Experts of a small language model.
Size: width 256, vocabulary 28154, 34.2M parameters.
Training: a variant of Muon for the experts, 5867 steps.
Below are experts of layer 3 (counted from 0) of a mixture-of-experts language model. Rows are named router (the router's row for the expert), up (a neuron's input weights, with its number) and show model dimensions 128-191. Each number is 500 + 25 x the weight over its row's rms, rounded and kept within 0 to 999. Numbers have three digits each.
Before each expert's rows: "comes after" lists some tokens at least twice as common just before its tokens as in all text; "gets" lists some tokens that make up at least twice as much of what it gets as of all text. This comes from a sample of Wikipedia text that the model never trained on. Tokens count by the router's weight.

# expert 50
comes after: "| ", "N", "K", "M", "Sh", "G"
gets: "0 ", "/", "1 ", "2 ", "10 ", "ap"
router:497491467463488489505546477533513499498486498499510497477531522542517542493512484461500480496522460507484493475506502583500530512520470493496495492487566499510533457497464508505494493480455487
up0:526539491484497514538498499506476500481490563487461488485511472519506518475502460479491486501474497493527480533518508551500518488505533474503540500466513487499489525496502514545487527503498492
up1:541497523505536477500516487485456504501490524509533531471477494505517486531469509513469492503471506446491516490446506495510498503464468499471482443503448534524527501482493497448480506540518462
up2:529465525487554471471515508528502537426483502501499480442514481530452483547500550500501525483523517497493491494500484501491494507486524481441524511517481476461535534514517494558549458486562471
up3:501523495509545513499485507521481456526500534498521522462510493541522510499460492477519503479521492495500498490471523529504497473493494463468467515508487492515515480492508505527506492489465501
up4:468505511495528536466505486531473545491438516475485507493536491513551512499508478514543489464537474487510496477475498531470482449501535484525524537472486547481517523508474472518496478475471526
up5:497492517498474480524540499487464491472530459468531483513525473515507516480507467499476520480519459489529482501485523510507491542505472510538514492481554530506515480490467553528468518531523527
up6:469493530576480544514518477532484468500489498508540556487481500518466515488482492497536529492519486478496514543499527526512519473481518462467507553514505508544519508507520553519489441456505540
up7:509502469493520499520516525513481485526512494490477502477498527507521538505519472490498485466518526501449510545505523516528531516509529541489488518505479479506468556481468478532510513533503507
up8:513550452470495495496464469563517504520495496496503506473507502499523499482554504486525495477529495507505504457486489512496545507527524534523507497469493527488538514466515513476494481490536517
up9:496498507507477491509473489482471500472478499487529512491497543490503497541477516507560532521493510487484513447503464489531469453511468505508500498480497458503477523529521491502468427453500506
up10:497506490481470510476477503495483479495474520475520537512512501518498511513477521462505495497508485515516413446482528493486523565513480535500540495496485480507479503475501498532484531480525540
up11:498526519501484509455516467476561525489490493478471487466527451501551493495470537474518520518474502534487488509480485495472490491481499475526510528523481501522507494464493517493523525488481532
up12:474506481507509532496516450507494505453495526499493524479544506487521529487529501454483462482492478500500502504529488532510531501471527462511482502512470480489520492466478524524506524450484450
up13:503492512483484511506463504497491508503518490515459510489491466478481510444520542515486507500517495520512491494492504489489521486506465491535481498504508470538493534497509471488490533480463457
up14:476475550488488471522541477478485533525502502464484530505480450465514519493513517451494495498481456498488488467497528465481510569515497500527587492518511527538499471531473476491552497533497472
up15:512490544523571505480519530500489584556480483532544482507535533487525493450501482473474475495516537521484480514497509498480493494468526494506521495487532477506489538509506493505507506467496472
up16:537442486484537484473502495484515480503511496481523488491487520503512487495548507477484459508497546545530466484512528514490518491509484515507507483546542526493526474443546506477473505437497504
up17:514527535509492523526485521486537513519459493509464467486494528460535532504515489498511497470524515498497499571414498504484509520449533498511472463503519489503476447475493460465530534455462555
up18:516488483470527497494507466518541519498544491513503451528523548503507497526499528519538466508487512494486501478474493482483556478508494477487556506500460488537501522430501490492530491519493511
up19:474485485510513507510557502504462469477485522488493470500485503470515471475529500492519475443481518476531470508502509498516496470520518506465492516443509485515543504538469486512502485484495544
up20:491486498488489531507475479547516517483504453528533523501482490507509485525478531478532532515499513503517535494518519524522525539533503484539515509526497541482460493480471438480511520536469503
up21:524491480508497478495518495536496546510496495450494523485467484492483478458471536485524453505489507470510498511512489539505517499487495540477497504482553526499533518470462506540520509518539489
up22:507486513475484514528489492521429484503503472508505472505510485491496508551560479495485511463496509489463498480551528520521503501515486502502510520465500502493471499487476495517482539487523520
up23:470503500517495497453521498502503488512500530512490553441541488515520500506504483492510525497501488551466496462531532509468453516476536547565538477519533499504471519491523495483499479487488483
up24:495498492508458488498491482510495509523471493492501520525475506511469524517545498503479479510505493503529485515482524519476476467530510523466482468496553501519517480482518534529445513469478515
up25:477467479486513498516448483519490503507486449476487524492470528511503523474494459526541504485577497496501506516509495496488483506499500510492529520494473528504442531517497500558538465488505483
up26:477479535484551449506516461533462523477492464530482537478507498536528468482510509517475495489500507515496488460473470508526480473494514509473489476492469480535505512525482484468541518511467504
up27:541507483506526503498466520500529497466527476475478499486466541465499551468486513520502525509508499519559462494469500498487500536480511474504479500512477500505491523511510527462529525532522517
up28:487476476472524473501474484516486519484531512500564569543483480522530508471511506501447482462504522511497526483494503504524537505498473491457544510461505536504453472500485494515470536487484477
up29:505509484463539494519520473491519501528515486486518488477477530498528519545491483481484488507520456479467521487493524525569518492455455506480521501466509499523498473527491481458504520510499487
up30:482474487486480508540521507482531497475497481513553485513496514495508521467493492504471452467473482502480469507474501539535484518500505490503508525484504518494476494490513498496449491453505516
up31:506500511509504510499525521526491488480482533507511504540480477462461493541525438493495487474503483496518479484507491546508526480523493538499516560459470502506517489507523499516468521501484500
up32:522482468491528539518525487471520509449522504507505472520520496520497503475483521498467540555495505480509528489499499531517512476518514505542476516469528502512446477501542493492460515490505514
up33:450505496505507499544468486473502482511459498463509532508533497509485512470465526477461482475521498505468505419486534504504531459553532472456502483494499484544503501491456502485498473480471518
up34:463521495470506464519504488491456501523541584461493517450509508524506493475537503489487515500520464504554516479469514493519513488583463466497535526517480452491505483557497480501521520503538503
up35:526541550530513480516537499527464497486504530500499492500507498511529485519472446465527503526482458455458499433498513562497511478504483491472515463505523500462478468508509502534502495504503466
up36:492484511499460471486478500497507518489477491529523503473551504489498536480485509455508470526550497465501509499475521574519492491466491508493431499514508478466517453540507464504526572514503507
up37:467455418510438490501492484491511470503515536465502510445505521526472519530552475514504489507523539490494475504517511508485497502504495469492497549472550479499491471524480512510473478532482512
up38:533521474470493498486475490554484552486456483541502491507496498501493504528508508423492438467491471511514477535496504509520497511455517503485496522499510532485504504467513503469472533487473489
up39:502499490478482492530496487503523507476446521461558480498496493510530553502489493498462491503539505510495482468479530506540534480468477528511468499486462514536483504512526506562482512485455505
up40:519497507515524558480516496497499491520487456503514490443522488540525530499474504521493493456500505508501491483528516554478480523535509519505497539519464493487542488476477513513505534514501499
up41:511524514539528508485491535520484492550510491515465512551467522468463496527489494490529480491529455470446524517547518504508540479486483496548467509518482466475534450497486504502505490450494482
up42:482513536504502479505488516503498480447491511504502498483520487498492510463495500471465514456498467528495530479494527544522503520480426546497495494500533476549512542519469538520457474483523497
up43:479468473509512433478515460526508505524458487519488542540499500514480506484485427484478500467462519478458495480461520541445554511490534526528536474509539485492471482499446509513454497509504480
up44:452521465491505500514504490499494491469505508482553523477518526460506504520515480521538530524505449510484538511487490529485503470490460470477529489449507470505519485530462499510552511488468468
up45:528490481488465490539521530523544544493507500532532466502518467526479487480534499445513510489504517507479484482500495484549505483540483508472532524460541494541529460502500502483490519492489494
up46:495507523509506500490505531483522479543482515499502504453471496456501513505498499431451495491511452509488524475488510543467486484514524529520523451477517469524503515520525487521532514550448498
up47:495535491475455495507511505515547519467471525505555493536537492488518504514456476490551479507481492530474461540500510465475484529508497494499481516468519512502480475524466508506457507510523502
up48:525510446508466487495459474504491483449503541506472500498447502491544513479504541488508492470507452504503503496539524528453458530479555507564471489503518502478506488520441463509482477484464513
up49:539508472503506519537505522533521506511499487483543469459532509576507508500517513508497456499521474521501503501489509505510544556520483495515469513473505493487513459535506490500481543506416450
up50:499529496462510481516505520515505526502556456501482538471481504496499536543498485510484453533498470541506535490522523495489561479507485468509507483504535509486538495489500493502498512495517488
up51:486555490454456510486512458511527488509491506501496501511472521471477528479488467468527464505494477522516506476528470482498517492502514462522454513509494495506494499506516480537503480473481500
up52:478504502503525525510489486488490499551458515472572464496499471483513503529474486478533481461491558490460506466465519506529531518524519511487512508501536523538527504463470458519521480474509490
up53:494503499486504515506480479495497492534539498482518496516501502510539485525505469490479488486508472478501514518493499460486461474536543477541484517492525491488492494514491505516450506485490497
up54:569497533506511489568521471524508544499485435500530450546517520495538515495492515510519495508508504514515492523499522520505526470473508485477500528473465533500518447488477525458476503449502530
up55:485512505501539487490481512512512516506468473502534479482476491500522526508484484502466436516497494488476483510517520481522514495441530521521492474483500501483488508533489492483481507521505430
up56:533515480528442497512543493498519496482520503522470494466440490558495496505442505477489502503503466508515479480483535514491491514502557509492496528483467500479475452521508538467513484504510498
up57:493470483511454517486470503505467536495515522481489527502483499510476509510501554473499510528536476507452484505517542492539492475472475474469531558483507516506498515573510477491524505505454448
up58:536499497474508508482523478514484510503503526479507471504527472474500491501529487483492491483539489478483519468487524528498492432525507462484493487493501507501502510522540463550494513486498543
up59:471507537472482469481478505472504468472505514491530470527515513507501488522537477511498442505487447493494511449494502542492514502519458474524515448513527481474529492490499473502497452518489540
up60:519502495475502487470483532473507548517470482477489502522508496522491502525476521483485483509534478494447496484515506561500456506518508514521519477540594501506524505487502479528460505503508481
up61:496523534542554498542518461511526520532510480489490479458512509520494517518487503518477460464489496494507502433511501470543524505533503528493473521468510505460504502573498478531515481557542519
up62:509545532455545500566521485513498526487487490500535479531488494529473512495495527540506485499539466502504498487546512492469515525499482479504519516500485428472511477508484490468496478453522483
up63:507508485471446496515489504503524531505520510501582530513452463505461458474493456513476510497507501494468476478527505513515525523478515499535521511487502524524531471492446483526483493491494496
up64:529506509518493497511489500531498457476449505500519535541559517512505517491508464481499481510538461500491533464483565485515501541458505512474465505527476501492484448473501511498478529511488464
up65:501449494469479547515547448504553538488518462484484476481479502490488525520511497493543491491492475459515546524466515500506504523471528524525493521488500499490472489522493502450487441544488475
up66:501523505477473513493523511468507499496500495513478519476463550551496501481479497462510516496475480560494484479498525540516548509502493513501479519465542489501522445521505487453525486470557527
up67:505497550478513485516483503513514548475470477499524476515519482517465498493446496484501469434485441490496511479518510508468519493480471537528478483483506539558491485501479493485515540525498495
up68:494512533494515475541514477512523520519498511515529536530505501532542549444475523473502492509473507473478511542456508565506532477504523486498527531488455470512465478507474525507475522496497493
up69:484541492464520546495473544495528502484476469487505476517473501507538506479482516472485460470451496496544482489547550520479493455476552482479495485522477499511505491518505469520480506500506499
up70:500503543520473485524554482511486497523483509495479531473532533479487509500523505491533480522545496536494493483509527526543516517522459500543542500507466509480483503494492500511508501518515508
up71:444489477538430506454480517562532496483481508494499533473531484505499484505492473470545519496520503488527530480499488540540509578481494542496498461519533525518521505466486512521542528509454508
up72:492500509456483507495483473498493482536484518497482513458477502526533530509496468505500447530510514498492481483495528502454488521514473455502491512469544535508498469508517536492548488557540485
up73:516501499479513486477493498528460527539498520496501480498457530498502531502534534503472499508531471524530487468507486555491477488524512492486455524456519493466493474518465465521499485473487488
up74:500482485460493512487471501477448487486479527519499505507459539503474514445479473454498523477488529530540538445468542508531493533477491453497506491509499517485496461451509522443510495469524467
up75:491495549450533471559518504514479501501537509538507499468481478520481479483445536466535467460492483487489512473537497521493541546474506520504489503515528495526460486487458492451490494482493521
up76:538498454497494491509454513504516503527530500501503513520532494533512546520531497483471531523550467478452447495502489466505516501524472504541506499500515521488502488484515524510448494471466512
up77:489518496533488528546485498545518465477548510462477465503475517533520518490496482542516490513489490468507527480512463533499492510474416499502494477546531495498553511499508527473451538482479464
up78:479534514474495521518471502505472491509512462486528518517483490494507479526505519514487533520535557519539514499500530491502521494503491527486484493486508501488540477486537484491510502479492488
up79:504506471511468510506464519469513468496504473473500455515506530457511513495512457457496507437471485494466476489520490507494529563487506530529522489506523570486496483479518496512448521496496516
up80:503484478512543493517515496502526474512474513488533518504516486506501462486480498445494504465523473505496497505506475532477533522527479474466439492468506424511520446514442479509554529496516468
up81:544500517498534506544518472492517519523502513490494474518488510539505492493490532502521501503510476499493545445441501480541515506520519482503489467498512490492492503521476517518452447511485554
up82:521529468513490517516518475516562512500512515463491492514531499515517531523522464525511508500495493544506512467465506529514487507513518484550507491513513509513519516519468515505549542491476489
up83:513473514483503508534506466528534522499503503503563485476539531517476495529520506470473519469501452486480477512493492547503482489521426503538501517484505518485512489497459474506516511485498524
up84:436513500522500519545515462502518491501524504540517519482504485477506561499473497505534495502501488496488480517488485497479512518486479491455508486503527533497511529515493488521443486507458493
up85:496484510450526532523522473480491484549488505465522524511505483458495522521501487496512498505516490460519522484524552509484482500495483468470512540490518510496474480500504498496500476459493484
up86:514479494450503463483493488450508482494482515461462536512541488506496535510502511513545471484551473511483508493502537474474477517484467497506499537480500501526522475500467488511510470447510499
up87:476496488504524514507534503513507481547471579507473472516492503511501479473509500457491467511541482501513449493564485519508544529540487501533455475515511522504493519514549476502459524453498489
up88:494505475464524520512487479504506556483458536508452499514505496484489505502465490478494543492470552475473530528468511522551505476515513550524498475521528501511499508483466482481523500501461497
up89:490448519484504509515537524505497483462535510509507528494516500510506520458506517470537524535465472525464493478475532505532530526488489542423527486490512479493515514481511516467480511510508492
up90:495488490565541468506523522557510545498498476463498513530529491504471499516491520519504458516486505530478490499510534483506525494481507512507473509471547514493518481483493471491505516500479513
up91:523457489546511533480530468511509461499483507496467490544476516480530526491503462516486495492476500503473513535475475487488532486495463443465481528520491500496467497453500461533470523464496534
up92:485530472533530517515487534518499486478526479499502511485517456525491495479513493472501516471529503503495489476493508482508506429489520463496506489476501582492490512523510517523531524520508482
up93:523495484464505498506527532486499510493528596491541511491536502521483470490466510466509490494496482466516514478483513493486511522528509576526515515468520497495466469483502567521510492528500519
up94:492534448506519513485544496527508510510514478484525493543503469514511496522509494470484526507507510540488510514470465489483514503487521465542475517496488535465438448446487515534503509504440506
up95:521514545486460509527496526503481479487508486502512496486459470477541462535503486463478532538502528484503482475509489534558482489559474473474524488508529463498490507527496458514469508518495499

# expert 4
comes after: "| ", ".", "–", "+", ":", ","
gets: "1 ", "0 ", "2 ", "3 ", "4 ", "5 "
router:481510469509490462507507450514511494533463489482461514462497508519539535524444542484483514504515500490546438496472506505504518496520503523486533465499519494515514514492456524505487518476473518
up0:460488529518499490510503512478494526496509473452490480513471544515514512496530513505527488507501436502522499490509484505529525527487480473478538486492476438485481513525465463489480510549467493
up1:507506478554504472522532500522552482501480505508462447501463498529498541536503513485486555499518462493489485511508500470499520469481511544439512500509490511515499546515475553443496558500518480
up2:510490502540514475512520524488482495438464543503475519511527496559515476508452526531498530469542489519483552502545529507473516530485499534505493510523466493472499487528496493473470466503512457
up3:555507508472515483486507481474509461504489506522503528518465480520555526507492509527467492497480506536468425518493489523479500470493496530486491517518446504517524485515496485475534494501504476
up4:505472503483473484549506486497510500517563475494458463525510499465481504500571506512488522529518506494543470491478510509473497535512533501481478476527535492483505496499468489533492483478470506
up5:485513496475485498530480493548452526539524497498439482501500488520497515543498507519458500471491537497474502503519484498465480501518552486504486468481509514483517512504502500430488528517496482
up6:479557505497432478510522493454516481473507498532470493494478508500519508497488524485498525500488526449500487513449493498503490477521501528523494528574501463537488497489526467441473521508494519
up7:514521521515533491485485413500458527502504498485495482478522546498549503537516524482498517519476489493520482480454555501445488499495513500564549477500503484526448480465547482546485521478522512
up8:495491540486472517494552471494499508484486522504500513474503478466496524489506494527459493523473503561505543439524496498491519480471492536510508527502490505463508509500518511515492468490509494
up9:542502495523506493512471503458515499472493479485512506502493441478487480489468461483503434531510447500510512471483481523505521527495521505508440495474522507490509528446557520553502484503506501
up10:512494470506475515531451501489542472515515559467476480498476498500484506486473486479512507512513512512503462493465510545533536508503526493505481533528498481483548522483476478501507519509534457
up11:520524484463461481528528521439461473506488526527492470534462447534491528485528468491483484479540523494509540504480509526496523518526486489537494487515525503548483534460475461499512468535468540
up12:501500495494518505535491512530563509564458475516482531514520473529490506526429518489492487517490508491536496516478496480472503467514492499457524527508511515517459482495528524491479483520514497
up13:510539503484493497483482486485527492485469505521481497506473480452492498491523455505523469512480512527540503473440540508522514459522522535480473475513474547514501486504504483461497502446501509
up14:502496484520470514486483455499498494532492483489479515507531446476455446441461458486482527521480481497512516518500530518482546492507484467508476474490519519491510540502487484492470504472529459
up15:492519469526496465525542471507490443510479533518517473469493463523486490487473549480497519483540490461504496502504448509463540468501484544504491516480521495494509485486548453498449501502471502
up16:546480475453512515499507483500524511501470474485526502508505529463519467557547508476484461517511532505488505474445482484502496469468529492474512499467498495483461516518507528484495499506525545
up17:494498508448475536523502503511519507484485536448523497496488477485509527488508538462489500470498480506463506487500517516489513466514469524477543454508492503458490521476532511457490503508480517
up18:495507514513489482510472525482533506471470499558495471536529529547512486487511490505477509488500520495516465520508539477483491529477556527466508471489556506532516528508500496485468496469508480
up19:542526523502531521527564512484510506500471518513487504500535473491511551522491496478479490469477496485505532488467510517473497522545484509476519489475483559515542478531493454466503515480521535
up20:505495502513512501504500509487518524488512488456525539556494451534488505510501497489498493495507525539501490481509514507486557492471496479474530479482539488439543512466490505534517480467502526
up21:511483471496538492455484526483507492533510486494510466491556490499515525524500504515506495512509490513485493451456509524504520550449485515479504496463535489510480509423524525517503514474490496
up22:510476474490526505555489459480514517446475536482477525514489493502493511539463509486534484506498541548486488497522495503479548488522494522536512480518518536495481467501487529524478517496492509
up23:505461486503522437493512513471534494438498496537492486465485525533517528537516484479520498449495490531500497543485497501498512487503496501500543498459472475499515490494489478499465483461466506
up24:481508492538478509517520543499460496489509498520491499501524534545505538523439509492487467481524444519503536483453520505470560513447514488517498525479548517525505509473502552480499506470478504
up25:514523491539495466490549517522480560493530538490511520509510436519496506504533503497462479541536497518502486454491541489524515511483493472497516522507492503543518505511484444507533470541500492
up26:482497523490554492536461507451539516455518514460500481503465522475508483532489467464540498536519474508539452521486502485514494529465499486514486441528472503495513520532459451461488531497476477
up27:507499513493526496500508476540511528489505566474529519506549475487506512483495525475510440517511524518514456539498464517542482512494510485474500480505468501527514484518522488512490528486532489
up28:485551482530467541496499516515471524485480503506497466514468513501495512516501467511480505494484490532504464464538478514500481509507502491490517505492525465539494488536522476477499495495459496
up29:516478515501537472476515469469514489515521516522504512496486500501522522497512501556487468488500528494484501498533497519478545496533487511512505569488537546467502500506498479499505511533537519
up30:498477513505522449526534513482455510517498529530495508542527475507446534469496555473492461476554520515539575528507462536495488515527491547515516507502469486490563496488508539522505523510511490
up31:505502494522452469485484503493545466527508488490555515466491528541477518506501469461493534444524468517522501516518506459510490505537496483491521499473499524482445523520513527505510514508520445
up32:515487532467501522507479500503495513534478520471512499489464498535534499442463507494492545463486471488492479536488497485550524498507520532496470490510483481471526528464502504477466544457462486
up33:506519453514509531505494486481476453521488542492487507467505541497486505520539549494469522526473529489502496519498509518502498553513506497478489489452477539499520468463481488524442515508482532
up34:496469498491501473518534461486484525523481472541514476477533499522459528496492464496506464490501514446480487490441472469514530527511518464502472527480516469524488510512514472519477497535467484
up35:492537486524495496504506480499468508501498488509493482470535497524557507507504470507476508478483498511498531481466506473515518513478478486495495497505530501495455485510485485549535507488486486
up36:537428483522470476515484476491481503468560529467480495456521495484512538462513475454504487540496484522481486504469518518466519523479483511498534503481523471467475493467521525482503499471477465
up37:483507473525499509501491490487540526471460523496484516464508496501536479531517484497526488456494478516489498465478510472523532484511467494515511530479525544482495516485486474527531509492536472
up38:519499503530522478521484459452495487507497454454507473453515511512475467501496538527501455486549516526511494488489541463534435519487510461457525487487493500495539544507510463498501527508545449
up39:517498502492508499446443510511468512474530507520494489480485511467512495465490525515462503512515533488524461477480551478514529499494550501496530497517502483487522475544520507490495473543468459
up40:525505439496556441533456496497459493504525475522494512496504505498521518501483474491483504502498490515472555528524472504452520465518475501541486482502495539484498512546507525505506519519546530
up41:520518524471524483495555496486573493531510462472518520483510501517509500497514471522493503510530481504495454478489466500465490501469517482509524480498491490537489502482520466537519521504485490
up42:537492520497529454510517493468494466483535506496473548462461554467485472529470467514507476490491513515472469541509541491461524527480535550531480497519507505506493520512532463470470493460531526
up43:449514505538480488512479505448485503489485497442439540523481502509527468453506485506509467474488494515497469462474485508492452521495493501508525513490526499490528474519478476517513486501535505
up44:516492503483517486465542470539502501494495472526518541521508508556477494491504495489491521469485499555526523518500520517501537520486536503494477487504479502472503474506482472481536531480519517
up45:528516463474520479523524466537458483509542492470502485507556474477482520523483498496489512510490522506558486452470500487505539456513560460526478474525488491534548487460521548539436514498454500
up46:515457510549491487563470514464439513483487456523470523505514549519492508442483506478522469501472506473497500521448503527508535484496503543500446448501464492508474502484473499446442519469485505
up47:493518458504515450527446518479505520481514450496528484498512495518495477475475490491523514503481472487510491499476513474490556474528525516498486476470484476479536467525491518487462500516507477
up48:510522528484491513537499557515484496493496512532526522488516489511515509485511509495499490510542502499548482488468488514500529515536484487472531477484456549486462515517496536475530500474511478
up49:486556497504503483513502539517509540524479494494488485509489514509472487525518546517480507525511525484513498510523533482498501499493495473464533512485492500475540518479487519508484519470515505
up50:492511504478467525522528493501500436499508559544449502515486492501541532525479471481479488544525498523514484534500474523519536501474522531497473486504520477507512491489496503503503472492494486
up51:479518507499524504493487440516535499496499497468502513471510487478500467511478488496488511533482492482458491551465545503503506475520481471488518449495497517479492516504486478454493514468529484
up52:512531517502479466551537491471530503504528517492475495502492498494503513482472513459462478505493493488536490490523509483534508535487507493488523519510501491503518500492514500493525458500436474
up53:514487498508541450503485479489487466510483444475527515505508492509512515523549504490487474478498501516510516536539440542443507484491498506484474525498513519486446513456535494528467458512478457
up54:495470520520530533515522493465545441481491496535511531459482494501521526498488488468480466490475505530506518500529484508471476461509491498515518510461531505501485514525491507444482505513501522
up55:500498493506494492518497480500491495524485483493516512494475533486512509491490494521498531564500481490556474464438533458510505471484540531502485460503492527472503488504476513488498508491498521
up56:479494421517465475497513516509474497479524505514534482499490549515501497464476491491493491528522522484501510496545507507487451517510479509495500519499558499511490482551507465514473482595505445
up57:460497491483496536475464465526470489516517512526498495468523495572480487508489534478493549479509474467498556494458461504461502492520510513492512483556524462492447531463495465433467537483503501
up58:510496492487484487505482519453550471518497524472470519514502465519509482502528471499504489535507513512504480476504526519497492497527515492492530490520497539470524544519498500478510510549532481
up59:469466467536463492526499473464436511495521526493450520496479505521515516496477475527479490511471512485491460562479528526481471497496535527507566516539530496519515481520496498526504461484475486
up60:509549475496535528514504455540508503485508553483491502518503487505507534492503523454494532455532497489481522537491495479520492514478479495506544524494502503533511484488491525571516486433493504
up61:499505521485508460487515489539519515501546483502492499491493505543517484561503503478475467512505515502485489468502493504549472474489510481526512501501493540520492494479504493500494484527492476
up62:492480499504499461531513466446521514507496483499518489504529520465564496528494542504509483523548508502515476496468535455495523466476527526521485487473476521459476526501491495494501492543510505
up63:524502499477469521504511486529510484516491502483491520494530497509523498465507467510545548502535492500509477493493474467477551541494523533489446526489492494492496479492515483456474497478504443
up64:520468495521438538508534491520510510462474488498527505497493462518496487511520466478504551467546521488497507494487520508497496508501510520481488487536507493490492457504444521496495505522457471
up65:515492488487499525537533514487510457499503524538487481499547510473543523488539543505505479496569525495501471490472505501496536463499479483489498474461467503524491497476516541465511518505498498
up66:478547484501516423525516541527522562503485514496476492481506526501480501545497572512495521506531538496488491475475551491496501508502488534475513514513498496439497498511493486545460484486487500
up67:568497514547529506517432519516487478458494509460492521473529459502511519503499528464503533534523478483463482497494502492522469459543504522461482508513491493510514449491507461506513528451443519
up68:527491490496526508515512500462496492512497544507532463491475522522527527435499434488491493500477486516527509468499492513497503463498489451578523527517467522470497507526465493470504468469501516
up69:509493548504485500558505474496474496484550483500529472516512514495532510508510518449486513468517487474535447457500523479516538508513493474501463500496518563506472492524493516494479496501516495
up70:506486553494446483507501495496524458456549460447498497508489488524511514534458536434513520511530485500487525532458494517491469539511497477514560481539530529521523478498505510518483491443488484
up71:464565461529530445521507516476495566481523572524528547512520481502496488516511487483520518517491481474504496538463586466499510575503496509494503524515491507458485495468446477512467496496476514
up72:468534498487486493528574524479456494517494514527487493495477469517516472516443507503509521514548505501528512503538493501506491451478482495475512523480493482497519509517498494527495488491515516
up73:546476488491505484542465455502503504478525531463493480484539507481525471502439457489546506486487462497478483511487473465500478488503515444508547494549494476485477502515470487516515537462526440
up74:506483517482487499484511484489501480504507488512515531502484509493481503435465509505483502486497502504527478478494468526481480482516538477531516476550480505495495509524502510517443548516481473
up75:495485481517474560492486467503498503457526507523477461511433496481520512494512487464457475496488536530501519528469500507502454467495518522509496455491466470487537520491525470484504551512492528
up76:563469473451549508510507464526466503512510477481466511489508531454512505500485520475510468497475527469480424496460505554525475471488507481493514466513508486503499524501495508495490538494512471
up77:486513480507523483469491499524481514554523494505501502505527538467500505460528522497435523471530465494480493528511545491472515461532478518557475509462472445470492503506474504543499489524466500
up78:473525530579514518519551470553508549491482506486501526494520508485506522527521509495467499513513528481533498492425494520512519522516503515502488467487470508507505513492494575566487497471521495
up79:449505472486522493538488514554537544451501522455502432534479479464527510511462470433495504499530492525470488521478470491471508493520446536516560456485536471508493534504523519504517494524523496
up80:482533478511479512538512511472488481497460471502539492521474518501505489475486525510471503459502491507522525488531516492485540511486535462452498501480478465496514511499516469475480495501447500
up81:451509504470489518485479508492490467518493497498495482484480556469527496513521497524476503460513459507525488516481500493515499485503491493496511499487504533515494475539527476513452489492515486
up82:498523477498505511500484504451526513528515489553464457487554512511533480502491528485481522506526506471479488490499505494478504466529470490471507444526505507513510499480506512481499527461485477
up83:564487492490525496550507522496485531509494519497522495501473480509482538508445512500488474471479534528525458522561497477516528503501502478503543500492496485526517535484493565520479508486506487
up84:556545512499549491488477515501488514476484492478519534490499526557512520515548508454482518495460537494505502487534515520496522505501509465483543501501485476521495489513470540519489502422525527
up85:485579492458500541526474473537471483547498492495508479487501484507469490486449537470521511488507523498540436528464509529528500509501517488488503465519556484507539519493519479515493522469436508
up86:468488588517490478544523487513484498525555496456503540494486467490533549473506512509542492455481507464500465509469515496535508500471465500502497531473523505496466469515519451539473501481546463
up87:511495490497549487497529503407477470494467506461532483501495551501534481505488520494506492490472426523480546503485542497511539480502525486523456503463510430504496544477516450488490490449489510
up88:499513480517493479483551484468518488582473521459541490537445436489483472482491504507480517477496476485503483526508498488504522534487546523511514541475480485513521478533482500531477455515533490
up89:560515479485491513545486512499482513513509493498492548539488461508519487508480444507442520494472518481510464475479482504521547483529486486485502464485483474518503482483460516478493515488514480
up90:441506527532507493497518498503557556505477454473503472478530540506487509532515527485499471464490455505525526484483520504480530491537496478498487482468510521427493514510495515498500504496513531
up91:515519453484503482487510507496501479520482543482472498443513526480518476495521541465527513454468506480535509495482461472477538477543497491522489518523521473470510501490491498509430509484500407
up92:463527470501532462524470506513520513551510506526533482495502456460486462478484517474503457502512495532526501513470505492507506520523505515540503436479450490462514539509484500502510496498489534
up93:499504499505506471484505479534487507512499509467522512485485487441528533534500533503484497484534513547488473489485447484482520469526551528543530485485509491508502508520475537502488519501497500
up94:445529519492519536502472496496478500492482491489526500506487493500505522521514468500510529447516475480519497492468515507509484545473551518501507479494480510525512489540514484520509511498424486
up95:518492492513499485471544510513513545484504515491514542528462500521489483530474514491486493499520483540528527489460500526524534505484476499480520492510504540482467494508529507508491533548503488